Below are experts of layer 4 (counted from 0) of a mixture-of-experts language model. Rows are named router (the router's row for the expert), gate (a neuron's input weights, with its number), up (a neuron's input weights, with its number) and show model dimensions 0-127. Each number is 500 + 50 x the weight over its row's rms, rounded and kept within 0 to 999. Numbers have three digits each.
After each expert's rows: a language model's description of what the expert responds to. This comes from a sample of Wikipedia text that the model never trained on.

# expert 17
router:542566561493560576433538397469487620452514481461554469454511523537474591474483425449557425526501451535528553536536515510527484524476398479466561459519568519515495551475586492423523514456529477524512436530511546546573569485492424499544545434541568499501500501492438538492415552461476490511521505494439440533604592365540463395455429543474501505513451462501494363406506535576439507504542
gate1:426474465516509564461571457446447468503468446503516431618477469552397477464499518575454446482480513469572524532459451504480566492403522525466440505526584469502522596482537448513514548451501500449542518509421479525527572565487330544507521542441530507448460564547376502342422501490458490491476564435550529515430531441491381446520493467448555535526541440548507468460452476490494526515531
up1:500540479514496413450462445486587491439457488580435450465407475535437401491558449518542501481513460459456394541569505561474528511499512427536610524586473513472379533519571480511442529569478521538486382507426491551491480460521511419579507479484530602494458443447478547470517571532477442531532377464499531515467559579480565408474485471497593477502579457479508549535443535443579488516516
gate2:472580523512443458443502437520555427442537410427440489447537517518546497441507409565476478574464530465492471555453464472509545540542483593471588479408512559590480550542518571457502474604496491520471480547516498441518563438490501497536595535459549464567496457547478481532492454491542451502532378506562514512601488467501506413551380458484579471473495531569461449473462472523596631429530
up2:403475615495468464458517520476407531458524502469527504515489557473493481476613533548500489455438480491484479539540560426469615603520416511426565427510465506446552488463518555543498406503576523475451543465432544478486495500502467444524558470516495505504475508452546431434515460550568521481455465533564443501528662561585545547556640413436452450533460481463502457488495541518539534548415
Description: Mid-word letter fragments. Single letters or short clusters right after a word's first piece, as in s-lightly, a-c-counted, con-f-lict, and equ, app, par.

# expert 2
router:538551556492559493481521405469488645447521437461567566520503539512353538469499426506546453472521452561537486527558526529533468545475424417453596474583556512585466538472498494443473489499535434501519507496537523464492564471467492430599532448573537495451544495548460513436436575501456502506443499459446438467565595437523485491460412495477442494519475406461580386466481526591466547511536
gate0:446527444487515462477511610565488430423451412472572422533547548551551516589495531576437444507417515498474481536507511452419525487533544583428509419462488451475515501445485589484424523518565455451516549479556526564586582532558531572462485427506569420531453550440515534510454456490474557460457449559488631468443517500537513523391491439474488498566514453513487489435497376488537529544543
up0:497440531525517468613537500613485480434545551524520462481491429498462525523516493429581402500432458506523447493510531474598558478572523507453497460541551556437565530354488474507390572453523483523537554512583522523518518449596603463473474452499473417467509563409573472445490509413458549426522482582525547498443510437514507567568551409584532490497505553490461463484490475510563574492488
gate1:493529443514549503527520497582470600602512518504581528530450468576526497561423432541462490576555485533497460523472550592516484499429512449539571543594491496457458431526495480531445466491548525436592522522418560539527606537443578461393570474462490382445492561453417469479462521475426482534416530475532532519497588409510500510433499446553545472501493408426486522468548550565510435482546
up1:526532525485514520600510492487519468554532541453494527507575536467412381572510447446496545497543457440518426486471519519433498571544529484411499444500583488495569437426497474427470452449527556523490549468538466433499468550486514496491485452436444367468551518567571483568467522493527534518487587632548495534520552532474495442584509420485542586505424492525429527514560584545386404495579
Description: Mid-word name fragments. Short word pieces inside names and rare words, e.g. Mur in Murray, ag in Faragalli, log in theologian.

# expert 7
router:514527584505527516439562412450498589408478507476599496443487561538410529496541476500580410478533475501546452530527572606533567520497461517507520466503608538544468523490480417500500534500522513528524514545535571445511578485459430508598456408617561524496523515529498509518361518442444513497504494506399475500527526419599467480479407508454558515570520431450492398463498527561470494562529
gate1:468546577544516539427513500461562498362513441449545481518549518479462559451515490576507449435454527552466452616472506433506391514549545511494504459508441464465530482512491495471453523466479592453485528603536521436520473482437417461552488478464467480560556459530540485520514467356547496457557488463471573558454542412472514583396388432414490461501543441557431485478522451556546554470563
up1:472464524474537426522538570427507474586488519518440515523421564494548433468449476495468585620394494442557488453504439537421519557483438507561460542473585486548529539379523569476557502536537494471440500424441490581511525407545532426455555535584455481570476543485570476494412528607533494499413545530546521436565471510476537477575477464436517479527552446426607520452508493545485490502530
gate2:498497473444475532482485472483534492462457571404584557484529562526391537454504476511444556487598455510529492572518514599664588541519449522507478556521498476500424384515429441485523469489453538481362532547492519468463484502490495526512450481461527511451478436542492451406416463518504531487510598503479560461505586480504563514522478396534385456568592496491418498507467517466521579546522
up2:474483544561513532429458411549391550390501572494504503574430478427519424561472533411452555549459551473486447537446489495500415562492540462383431432527554505510495517462476484431517469486477462444495513425568513524480501430464572507528539508480514555467468562499620535519457591484561493457389539456474490414498546488494352508546503537476527512554438504560491560492484494397445477437499
Description: Word-final stems. Closing root pieces completing a word after its first fragment, such as char-ter, d-ance, so-und, script, light, often before -s or -ed.

# expert 8
router:459515623486517434475589420442568568472492447450563526496417555523437533419507417511581524463523565528557459498530523502516474498484510431529552434541487523473509510416539446472566526507507474543479528540554509432487503440502498537538468410521510587443544533501417532462442509505507507527435530510398372467540542459580519428421469564467522578496418449533436431427465493537404482556601
gate0:435493451482456484501518447461532571454522490571548545444462547496504360411501499529523467595532503454590491461495544436474455461457486432550617584561496473533478440417514428530538485486439407550563462393456458519483488516534560497530545520506414510523484485495415469479499558529375388517528516526419486545481401442460529571460515547477550541519477491519464518468459406533399496472558
up0:515445484553510504641490580516560473468520520476485470461533434457444519557540432441550384534439503494429645538506458517586613468466424490408512430472540475555518438523487523457500581558511595502564567510423525468447479459581556526484469511478514543493492542414535554536610555487542470429487559448562486519494508483537493557451525480523523503561513598510522415472478478442543418514476
gate1:535450505479463482492544467466527501530498482449480493560426458505484479543564570484603605557447513521505567416467428480582507426429555437530431479489466496376488531448521563456500483547555523566455559498496503516590531473545493563665556472471442498448518532494548512588547514538529588529527529552454471564406582490486564463517417482521603503568462446529428420467442513555503529540467
up1:487464652534521540536541474436503413503478493474499506573470425539571462495473558512561554551570533437504465371479504532408540584546508572424463561429453528483508475458472522449514477549520444526455407503501473494558480494530493501413479437424473470556503473391467570451382489502454551557539495461483502456486491495557514420409475433447553500526455597505516491557395566450464477441505
Description: Line breaks and openers. Line breaks, especially paragraph and section breaks after headings, plus opening quotes and parentheses such as ( or ".

# expert 20
router:508511553549523479522473473510625572397432475483521585469500621538449556420506389534511499476485518538503457496477596520514462547463496473559519447567552579486485531413531410459503539473554468568452507472549552526501532456453463485553484377600456565492448483514498553491378553477467482493508561531450474485518526461556349509408444478463462464530510494466497405437465464520454546465522
gate1:472518477507525495522460475563475522466552561451498482499653524401518497527438463586544494504557504503519476492482575565574495503499459538472594444386485472536523431455534492433516454527470539537467543389477459464558423420576461523566502503462489528519564573503491598409490439577523520554526454575492466506613450461518486477377435543501447568468515564410552475441585458491534457525479
up1:560411506489492501412423546466428427519519474560474514481548415419478532505518466503474507502616498491503469501589550556559522513479483425546458566505486467540450522568510458397517515582489447442507454526520474507565502514426413505521460416498478620446480517416538493561520418552474443525511491480436448482522513636532498481426534445522620503442452440533541552498468417518489610466582
gate2:539441404444498535461406498478491603341412530491536597513485530493476500557521484465501541475453487532406555531446541632501406486435545520538512489569442529497560567507545422603533464519465440478384457539461558507499487559437433496482521464481531576504508466484453529448437503503479510504460526532477472476552512449560446418525520507509553440517432475438526507650515552471452499501535
up2:478557511570490540404537502507545418548510434557505415470533539536575494503524523519527568464466566511547471494422460409424519475495503502443525502564529585431367505509559554494461400554555541526501513501486477432522495441556501479571566464499496452598500590428630409496509462500519530533595523398492483495515517462468496541464415531410523491451508475562571403446464521514458420507456
Description: Sports stats headings. Word-final pieces and nouns in stat tables, infoboxes and headings, like Seasons, Points, goal, Total, History.

# expert 15
router:453529589503509501553493486458553576520472461446536554460523578548462548450555389570554427477531461493560383517465568540610518524472489493572575458573536561494498507474473406497500549494533441533468436522542519447540553466428485484572492491527487548497484483507474538454458441500533501561501601492351484366530507458565402472455478451538568555546466464463498392477482514554441465550541
gate1:450479530355464461552467526511479483520451497552539509424528419552422508499536431589503544545520463512477493384515505435607500509469512487477511557440536538469558574419477528493480556554512497556436528559543555464519468509543486492529435450557407483464517466439498538452532353455526462575564538378428467470461509486556487486529492426441529466473507577402489426484509417534494568550577
up1:373451495483496557559452569462497469534528497488478497510514487544456482497444474495483521491460532470509509473434485448446499439455534417585521451454484516514576538541436548549480555500488447550513556451481478492459522515470474498427475483475425469539478448391516586465455537557571409451509509601492594556447508605546589448505393449432447502441500580612467404367525544450453468550541
gate2:562539490504500469481573456527479593381455547623483497547505589491495485456503492551461514503588491486521446452493614481575436472555520497557521545442504484448542476447476449477509603483538482502458500557544464573471527462507457514563555511534483546439518457475583454497459516608433493507523545448476496503434431475483454422415503527372513571477637542473563490553488519463364554460532
up2:442502529505390438438501567550461488536551541410581480495544380516535469505551479516494473556479478538447540630579466466478484504459480442442449471569495509541417463487537487507449518416429470510594512476479549550474489518463487439491478436519452453499547521521473435533526532516533484504548418491508509613606560506476547537545480570519474499512443490568429536418493414507671441541415
Description: Inflectional suffixes and connectives. Suffixes closing English words in prose, such as -ed, -ing, -s, -ly, -ally, plus words like to, that, such, known, announced.

# expert 22
router:492492592498473533472532489526504459510426434433554554467439563557450572499493416574574468456523481498524437616556499488593429485431511459468569428498510480586479506461482507453517527541543510565453496525566591433470546556434533482533475465556499477432513564566426531470454537484460430563448528457445481482508540445557479469476429523572574548603470449462454442443484595578445445579582
gate0:537430590509572494503484504442516588523520505390476540506513523492497608442569425463531509552494459467425443519487507477439423451416526457569582467460453397491519470560457548581482553422567466488470473558427568457526462486571564495450505476523497520483554478595475616476550484500539439496595592532384479493448550465528494537486456536558536469558437572483414520539455462480505452548536
up0:539534574540510570523543491398556575511511544562453489537431457456508410510480477486461566520504524411455438612454577425443399552483539579526501418480415475465471511488494556500421455471506497515517452509443495446381565568492535521466547548478520396585493469593489494561552474625507457524485464506438511519499531503482487503470485586485529498584363441458488507523536559517447510476440
gate1:589506537482586548536471485445507505535507475490499528450431427445471489645474395522487482530470508456586448471530555451536417430382481532557487536563478412571494555542474555468497487443441515496412464573454544453531549562460448467470519491529482483467564472457444472509532481475556462491455578513420440489458515526560463428462401566568514536586413508457421578455486531476465421567455
up1:457473543461378563494472517591445469490490516557583510456566473476468543491516486518496498489475489557546481500509512480490504612526461381472475498575501488511505508459437460470509521391505483489538574422629515588541407603567628500496492419468455466450417510505546568467466522548422498461484447573546504496471441421505598473465481480550564510442584510395459562452561488465504468519520
Description: Copula after subject. Verbs like was, is, became, had right after a subject name or pronoun, plus commas and and between clauses.

# expert 18
router:411511516560490458548593456511501591478467470480599525473520593518443540466578498546604417502656518567621445528564547562536556559465451491448559456512537499541449497501531440491485516544515464562509476528518517526559559498468449545627459494506602536488604564504461524507475512475482518562424489527476432483543536425515515400431415516480487516527463466450538451456470523514457492579490
gate0:501482419507500458519513503482548478530461469568569508435511494498528468442496511506534511489639550470481563457528597550448635603444399462484561469540510438475483493575544515503458420573472530470489485501477511461532527496447586552528383444560535485484460512526536531403436586515482468641459497454444463523510592465496612499552447426528483538391490536447495548493462540552494517563508
up0:425565498530441513442500508543479512433438590416488511521561620460505509490491494513566562586439470494501492393485416463580465466542525555562483542477580504408425489490469501438524461389474454568520484523431529477486493458455522414507584541509434507509501490468523443571541500428596474506522485470561496533514511517413565456519475510494472385477515396506528413470445370531468566498568
gate1:518472498516490529483546460485338420549425398479527439540413531476437465569532514509551476462595458434571457555496489553573563491488499486452503507490494398600494457474413419477474552500520492474500472488460566463444519521561425494573510520539510477480563583519490418471517510533518545535529554461398368496384454503595483557534489523400483532572487458474552570504492510462468494550500
up1:424584499495493479468484470490446475508355526463509428523459520532526459560524519486584478512605513446531511514490445494516515507447475511542598497460514391604431455458423491513424545521539479509444472525491502524435527552389491475535423502479454479514500526476620463551525560471594542565448591469459391492472374401504517454501447468438595587496556513442514529460550449484502489468482
Description: Role and work nouns. Nouns for roles and works after an article, like leader, band, film, team, album, teacher, coach.

# expert 3
router:524541544549494490459598431471481525411435458464527491418512559570467560462591442500639491486546461460595511554586582496539564520481421536530528462498497515468437553434523488482501468467543457557431517546538572546525574462444465505551519426493512594505516570577469514463465574511505538528503562461435404468546576427492463487466441540475472571528441495492492425489491615570486512565588
gate1:503560564552536474442568437412553480544422437481476524406456490554488465474530527414576444504521516461433454585505576442495477539494449494438388456447476527482451597503413511492426430501495446485479437490475498411492529560459552443515506480467556498555419473467647498462509613494541552453543508536481489546495566496456511539493493584493459556495455537555433506436488564462383564556497
up1:501463513420515558453458589467486415486511503546425523542464491484511443460548483555493555550493454562430434481583515525459587422474536499518474446495537475535501521536462403560433555499410490484595443415535516550575513474417514540599567497504533467517559561496401463531585470478508501512464387547495472487460495485519550462437440480468532536564482524611473591578592595573472468557539
gate2:489519485628515461527522547534506537488511554536455508500513569456459597450450469500513498513610518466512572519583471544515529488505433557438575341515526538584491515586437451469441426369482526589525530481472520551541454472369570428519561541448526544553466439516582498504504480459491570450508538472496466487555481436457494539517478597554458547535559454467516474555501542496554453579553
up2:475557452396481613476569546531531422570515394448554418467534529413391489523491527538415533511494461521503465520432525546521413519456505496548513492550500530544490537481494474501532577504572449557517567518438458510494510534489506518562499507487507405526439524398618448452511443492459468544495437461485498434505490498540466439511607496402419502519519466500440502540533318430546515489468
Description: Word-initial Latin prefixes. Opening pieces of split lowercase words after articles and prepositions, especially prefixes like ex, pro, con, dis, se (experts, product, exchange).

# expert 16
router:469452547493505553446545450477529455481451437512554496471436608552398518482518481539552447438553469492493427543610633485504515569391522515453564410521507555538446528457555499449515510551545537562536490503569579470462584525532485504492487420523590487479546543563442488460485525464483449560433497475498414483531572399530540515458420530502531537578496470441583431443414527521411529547511
gate0:539424489539492437457426544459452500539487454471406489486495428449485545445531361585593586576554484504539506477504563544427511559519470470471525491477559500525495508476380435632383427426622441466498475557499416497465501515408472495448546477533520548558485513455451485469479517481453488416542452533422509529575537498489512454526511537495481486542513482424450447429435518582527481496548
up0:502555482556460464453483496505569493572491483485471515389511427508411503592536417589499521555555485533489485582463672473399561512523613483462531491463578494469602474466496507588495518417581501483450546476425496519500478495469544598473521510595432422522442471471572604475548499461472568532487456569542520492531532474460469549556510507514495521527533459488458469458392495472453492448552
gate1:410523457500452490463473493544510515467478374490483503494436400470497608528434523579530540490469521440474493487566538409518388475403504455544486502486508488491469527491563540505497444470513508498471622590546505483519553500475483546534430512516559429371487585473600487512501561566542498509517552468496494509443536496469494471478454522629508518475505395458541501436586439510491398641525
up1:469464421439545519547408540529521572506566503586512450424411550491541559525567470564499497529471459488485470448444496603459518509488482575524486499508591526439441452482426528534453566496501472465510499511417495456566416487535536421547490581495516631559467479503484542457547546432540561561444563481467483556562552522571408501528500499417451423574469525540478460408548521634471529464537
Description: Table cell separators. Pipe separators ending cells in score and stats tables after a name or score, plus sentence-final periods.

# expert 0
router:402535567511456500516558503521538549442529489457598512512514558497423533431562399516561393401553516570538481500452550583530488534461516475529534460507566534540447562469485435461562479540584402576425407447550573424545497497450453455566469460515520482480553490514414570526493520433475497517497495536439452486495531455510398375398474579515528551546467492480508461482462571494433469516508
gate0:496536509607484451481540559574446466579465454448494510518421491483514462544545453465584506479434524489480487549432525553592478495457456529424475509515564411568447571535545400461445493570568451478414502467491486393527439473526487371481513509611484542637519520540473496476520572426457561542548414434416539500528503438466420548440481546472492505542448468492514502482509546471488425542556
up0:546519527548533394588475611593510469613498516497483486471554530459473501498590508513529593541480509478458499501483566517553542433463470458449559512433542412559409587541445455462475511517545475482459461494501514438507532575571455508547518453501529484448508519436467557464494553461507530469549578564469578472526490355484461407518502481528455433591435607554511484585497395475441485551503
gate1:481517551567389550454513502506490557553472493380537459583467499489444566487562516477502535463451519540586489522450473434536514558494558534583441535508537447530520558432527517465581457508548369580579487498544538537548568595515469427528409478504511453512476573510522485434559508352553450528483522515437453431449491494512529495435521391420542498563499487570536446481562516499488414547473
up1:478500502553407596497487519499501512538485445472581441527406486494458488520508532499545493385421470517554512578444462380545516523564462567512450532455581479499568606461492463481563430522498416609537508590537457473524531576487531482483525473454473492506539499582579535422541536406506492565516505577470505471485464510572531464441541365422581504590462521533594497498466475430530480499503
Description: Quantities, commas, pronouns. Numbers and quantity words like million, %, first, four, plus commas in lists and pronouns such as it, you.

# expert 9
router:528560588586495528519468412492531555470549440488513601506524562550423552485457425531527497543496514511491481520507516582516461496476451519435562447504547560511502541460506497436452480419599413556504511533559561541504568455432480462556513429586519547541467565491412555523404640465444472495506466490485410507527617433487443463445426479497413511492453494514509401456498558500422566509447
gate1:421483533449563510534467532499503545403490378434526551469524425545422473569501505512582411576510476427465366466563476460518380518523516545518569536467492543475646427461525449521474423495570498485492495485589534440418531393461468552524480449464550523498466468480531487514506445536529517421526493452486472566476571573532428414497485471484484477527514533545430448495505581524521544579507
up1:475547509440536493480537563528514544526556500526506572464571451494452432489492540539551536429461528428473454503497462571493411484407433498466492459495445431524521441512347482486485449442450425512478550550576484456516504562395372513484546439477563550505399521481457595433508536518547471403463506540518526417496518505451472496494560590510511475401432471508492521467509470581550359484468
gate2:517468532393525508531534534510564536504468463572633524536518456539481490442428570448406446479577469518498466560486504442504530464512581583557503444579466521483481515616618482517553539428576546620474516525485512442500542524534502487484505461519478526473432532560462429484519539539616516512426458497521469434474432531376444513531502458419507443491514563560554457464521502613446560504494
up2:452472524496526485515502552445620550439540517417530486582479434483489472503488519474478514478471590456555502622524486449527554540473462469497623575509481487468454572537543590436536503514431416390482478489429559570472509575432528483480524554449513460500554423521526448577464564584369481423549572457422480471417512553443446463451444492559510500549523477503471575497545513481556505431508
Description: Numeric table cells. Digits, decimals, closing parentheses and pipes inside numeric tables like climate and statistics grids, plus Arabic and Cyrillic script bytes.

# expert 12
router:517454570449493463538576407513480529426445418484533584452464549543360555500496471575543468536540506512498406584558535523588451484500432468468565495512549534487445538460582483449514515486601455579470541521596536483542599505438517522560502504516412523508534496514487569420485577469421492549471503500453432490530640430562497453412460478528488536513450428437448471469512520537460498495546
gate1:434528569508447372429567484516467531540519351495463504465577493507487530494542515498466366415518521495542474492526472528485510448468476515479486477487495493608536403409457455423474437462543484443483523568512461471507497541526486523490443509453401477533450626475551484436509531499546565480440483618520525507503496404441592474465413517510452534442482561486501487530404515476528524409405
up1:442535509434583554562448485522451586534570566498434527553549505468594545578564491487432512492540398548522559456457529461521486573570435435555519422509491533476493522528397531537534535457537484518436525450452502461462464437404521445479464466435550501463399515509483486563460562477590412547554501380609482499520524481544495503459564570521435566535439518566458404512513482491463507572493
gate2:517503564443525496406513533536499555512412404520497540485533507526405469509598466552507542465582405545518504455555460515527458526530475470589537467502579455515466403518438561433511522485495539489449535423492588559375410535498577487598455482584586453553487552475488577551536476486484456498570414484465508517467572510400484483462465489485550433530518494547426476485469476483541423513382
up2:381553475543462575468475538529436438518514542438558471595580508579506511522448523518361464489487634518571488498438453495506630507432581559410518491573391506472497528431566488503500398502451527529518479505567456474526505484526462492419522499400520484414485442510536526446457513503557525486435458483460555585534425501519529513478430495520538492477437534541433547528512483501524603527480
Description: Name-initial pieces. First word piece of a proper name, often in tables or lists, such as Car in Carlos, Ku in Kurt, Al.

# expert 23
router:465485642503447477479560495507521526456465501414541570505477527560384551441508477547502418450554431522500455551520566564531535553499481521489517447547584583544470578457475525413589510461618424531505530465547491464513624439478430545517503465548442486425539531571439519512453479479498510497484481481450433480544573401497438458476439592568504563524459472436528404479481533554457512540534
gate0:528530560498472457533527510562489516515483615398589465564422518502508546518482483552498499418470520471468376574572533568554575468468574497498583509497512534491547441410525433430554526378493401539513510505469521486486565437509515424456496434465461413480537449487402480514492507425576563562468505503525561539449462557620577488490409494537447435550478473465504478542495484519578473447525
up0:465600440541533545446495565497501407544486550464551608487547418527572443517355485564493385530513423496489452390532560485456503459465479544517518508511535437510496426587445519565527548536462486580521476427533520605410522537428529454513482447447557420504471489512536548488525487583449526576466522578462463480505513497516476476502483517487494509506480510602469524432548520527442467355478
gate1:485446571496447445523528520572525528467492482453517516527461518532464510487484559535551546467560473452491456508470517528503546538457471604467527448428524480488471368434547505536470514312493600477546447506502485573429525447515481519415501494532384439491502497486504526566520521473562507468449390469443480561635531384477506547498608579485432524529507547475478506472535482574492587580478
up1:557479533580520496496563491538519545499399456512504530559492512386495515507441547522502567493602629479488459462438432468424497448519584469595505515498475497542450456534452564479460479525558575512514509510420534527534604444405476438484468512561584490548437458505544538522516508476514529474523593528476523428534416477458518550455455420443546625465448463553553442472448556409459571483570
Description: Place-name endings. Final pieces of country, province and city names, such as Qazvi-n, Bengalu-ru, Thai-land, Barcelo-na, and whole names like Russia and India.

# expert 6
router:515497528532502479531556482535530507437471446472553575444437545537464530403544400563540413458553483558554481577550524533539463571431469449518572458520565517580382495430530509439453503535541454554427436513571553507568622519445477494545467480534517468440511511640494554522438537526473435570463535490472484492517579436540444486490452515477571589550457501428505454464495576581490494539566
gate0:549529480513488487538548538509487453495566445484440484430474432524499568442364384526498556463550461497538522475490548514506506480537494487439470486418574531527424539500468485472524571513579458512518373450502515587480538520498375542483505454590518466614477481561573578529458449528393569493574590521535487445450510524404477508448480575492571550525510565415490535541584430457472507496513
up0:506555590433540512413390492473570458488487518482491485545496466536503531484568483486536490540460528431489490460460511463596557520481437539452506525460525396410505496512557581571452457512509537534529419451537464470648468522431461467511467539426416514465526490400478529434418527559520457572431555507521434550389495479575432498416460458544485526418411441476570569551513481479540471460511
gate1:553478621492435599506554510519453499539479543528531498576518501468521450425472508494508453500528394484458477455556557394599458529541570477505448466384520470479460553424542388463459464581527485597509465528491470464486606550529508542538489406556436524517585475494501426511551544403507562506450586509495573519514486526468454481558528460543511515479532468370436507513493523601553486537527
up1:511452450503548539473466566485493507515487433473411484462475492516452541506522479535534514470449540507557504568599502615412637541500447542433435496541480512486528441455446498502446612426439462448535505498491501528544551438487460519438533494527527539557406502559428608468534505518493483444552425455503463466408473521565602539477478551471452378456536517536460434494555467451628584455465
Description: Articles and determiners. Articles and determiners in running prose, chiefly a, the, an, this, his, her, often opening a noun phrase.

# expert 14
router:517499585542544417490507500494599548479506420455517523469487542562461549404545442546572509500553536535549514506510525592513460545468482467545554420539586515525411544398485517482505536538557424586444480488546577553548516480389427506580556384563502492453533561488459558490369520503416521513484503512476454529538514466553409447442442559393410487547463466491470461460500515526473475516537
gate0:455490522492518418530574509451473518562514406537448477598553634425548514487507533470580538476452540496509508443502467551498525492435520487414446429424563447550431512397531535468462557590500511505542444587491506464580556476466566509514450410446559457472489427509532455571411480526535501545656475448514457510470508484522398425501554575521535512581522460496509496479510531498408532550516
up0:481489537536522480566504497424475499556551424417587489582577522497464548540554481530500521513519445453484502459496538525417534537419488544499531510498385484445446432402500529479475401551438399540411523551438486475511389504440503346468482502470502490509449489579603521431481554467564448452531560505469430543498531465520423454512458504523492600589507517523422458515464432496544451454446
gate1:569447626500465419443472510535496502593540490504522410469506575506514519493482490509548523507450550428471593535574487552508421559475543501519581550463533498603376610423466478398568533480540500552580575420528434455434458470506530463499529507536554454439474504523469480397533507501506555465533537558499511475501468487529492510575443407555429535507431523547442501456586566518485528464585
up1:452396523431532472457485558518499519484563592466544484491485484474473428505531528576519480554492482528424501438509561471464526434393482540460538531517540569437474566465464451502664486558349486439470442514562433542515464554527421490583599448518562497493516471477446436564454555464477580531459444575462495556552576544447508467495497484504624546426490500475508533474566473510542553515516
Description: Table headers and list dashes. Pipe cells in table header rows, list-item dashes, and words like such, other, early, The at line starts.

# expert 5
router:447438590428523488457508436516540584481488485509489524468502564548499539463475454504549461536518538495505484487587542533528503529439433455490570461500530506539483496427578492361528539452558488621477462601628510529458615503457517507514469409540517501473458504557408584547471514450440444533460499535465417517589591467531454455427490490509535495569464467459489375394475512519423524533501
gate0:401467538460479500405572546495540456555443519476485529506463484543571556517479440407610490549479449555495456547460516567478557551570525459514484470459649575476550587487556548464549509561499473528496451507530432463562468598510554434524493513537399549421588488616449469473516471487441531421477515504539547508555421583471454439443508537500488513584535516577480501533493433428485485558517
up0:404551446456422502455543595577469489471484594433516475467458466452546453480516465532505429496396375517542489556501546407510466457394483565519606571490547398539515534502530580459472481575469459486535465549562596471445501439540560485518513510545477583579513546542424516521498468541439427580574459511476514581476493553524503515547504409570519491529457489429477477456464465471486457541542
gate1:516534516490451524496452441657368628521504537486476491612510473500514597541484472367536416588514469555403519484448533519532475554507456479454535484540529416466391452454463425428524575460468500504412492579535416539521534533464473511421496407545536491489455469510444523491455483487505485577450513451537502576452466489543472484495474570518459452481446463499528494405469532525555512531503
up1:448452415505604520473532466434441393481473508481495560446454451512522440406527487579489496428481510463549512504510484529467502495534560535507452569443526575557462573507517583531494461596411477465578529430535568561498491501478589512497474522496494582553487536488554531434593522602477386521522482579426508431497459562481473458420436432526570543534570547474459480561548517393434484497547
Description: Century and number starts. The century piece of birth years after born in or on (19, 18), plus leading digits of table numbers and coordinate seconds.

# expert 13
router:477491581569434470532610431546502559412483496430525651529468522563455518477515475531565452405543563556547484513572527515490538563498476490450523472458550542599495529444489495411514471459552412552440504474597497538440538452432504550542434480570499570420528569603427541565468560497507461480437495533484452500503548499440490464468464571542518500520484495466514415443465581545465537573557
gate1:490472505427472480491585479461520494425485553438426452506518474574547484578487495580561510358456491476579457539448434463441457505507461509474476462448450444496561363479570480524487439519499483532449569486586569416600488436534524530523443565491493451470466548516499499427512471411452519520489514560488514433435527606486498416475456487460522522584432534494520399477452599439503473458592
up1:609446560545436523438514568401563367441481491499491539497505497484515545524520509540595560485502457466555558559363475476474531510520489451467531478490469488451502471548512565583527488495460459455492442380456558456475508463568471456515440563620513522483483534453528482492547515493511610461561470545397469471546505447530469476469482542560528543515508519370564462482485525381500589477431
gate2:508530551460537521585582479544564505389566495530492586529548544501571398522518483545469473419501529541556526410436564429528513525503431452509384447515491540441445485509481487590500474475496533422458478488474523456512534460495481438594454512437482559549517407507539538481510525521506553448433473448379445450470559439482476477533495572588437556501557499488557577501355538462435522533443
up2:549494537520629547466502497517540388478553500503607581519512482446558509532512430544420516518468479497492510478533524470525485529489506458500484498516550570480498443574476527592471445450400513537389523437514592503497471446489434512597533539474421475509535488499473432393405572486447565475488510400460431499523509394484424545589500594510556471557563530452525543475425527434410529473499
Description: Taxonomic and Latin name endings. Endings of Latin species and family names in taxonomy lists, such as -us, -a, -ae, -sa, plus sentence-final periods and pipes.

# expert 4
router:510429532516437507490589449506520465488462450476542629477410527570446588487484505595540474467518558506526401578486571566551495525476518525480556437474540529547421585473524518436534526492549434548499530514545482579493584491450403575535468519552501509462526548544462546505426523495524440579440511487476464459493615449527484453474430570562542544557506414433409458420511500529415443551545
gate0:490535537460515405601464496521454538469467424478527517413481459484411515539471528518523418491407547484476522440519572526598508506495605477548516419406508490476434467556585476465474441467551440538484503478470451544461537513502377589515539568445471448627497443571527516475411573501534548522472467524486469478434481504536574480524443525425524537564501453558545528424516425519363483480485
up0:485482446480507567560460361498511536564528335535392490563506537498495567437506537454589512476470587460533508547576446511514515491431456527515507520486508521458594498425509535484362550501525503476541465475488516502463512508481463542554536521568479500509485531540536535453519624611503399450383521561462479560570493552562487487569536491538485545482537489448507434491517517524421534417422
gate1:484499516522420568481544516466529545462499482468507504550494530505525540515446625437621512409555451459445525492422590508489468532479542494528539543454517461517494501514526517497502578510401534560444511545442520535504511498594511540503545516583421501496522484581390411502539495539560413432590498513503392400468418406555447526509540592565523496433435530473510431415443492479504416547538
up1:582446515429473486483540490437467527535536580514423572526509569469593503527465489419479493382506561423528445438457526537488470586555415572477453468440586488558520460485481467456553602533459516526442475535535452472454490465433556474527482516490499498440510449544431505537591453566560396575598486526535413496535489490574470541508492504553473509471473469580514452447490560552481364413526
Description: Personal names and surnames. Common first names like John, William, Charles and surname endings like -ton, -son, -s in sports tables and biographies.

# expert 10
router:426494568505485539474515483513524511523426411444486576471518567573467553487551487522565413448574479538536464555577568506574523570445514524442569461511524605471485545439528457424528551504618464617460484468586560533504563466423475560543521441553532547439516536501419525474482489405482517531440517513468487476525542435475441468447447581513464440567504494421506429380440514539452522508561
gate1:496446430469575528514423427473440537557436360515547565505502569507478550468492516543481494464537589518569410516448507403519488536436505561353442502575479580508515548443501473499493590507487551504591487494538424488624590516560486425485512471485591555393514543476492519477468480461476553478450514483514523490471508446437576597533498467527467431520543529471469447456523478545573478564510
up1:541586503502650515498492448511547515440436487638421561430516502473558475602492518557442498573489482473503525446525603579489540464485521536522566532422528410485446403515543457529482518530483437552476491586515496501518565514490443564484534622480500430631516560516431492587465506459482464505473474593466477412595467548511478519539487458463450480507473473487552535478487493478465463475592
gate2:563462457579489472487455501563492374531545511429546511540572551521418496559508437482450501375466373521446577434513593514579504522490475525432539472545521501468417493449574556502500525540554466508563575472550469453486459476467503566474461471580411477495489533420479409526551530513510515455512467516475507539556450458478458479489586566451539504519501519465437415465440524496566412596383
up2:478477518491459483395593524443520509457491449419528487455436501499543504512466474543674504485487527478512517453491453479499516529496583444550491476463417462607580494534488477556419459546504581526506426490411534508505490518571472549500455457440500458488500453563532506555407488415442486399471493396588432451407597601502570551543433496504582523536520529556480562525549563500502499493533
Description: Locative prepositions. Place prepositions after verbs like located or stopped, such as along, on, at, near, in, in geographic descriptions.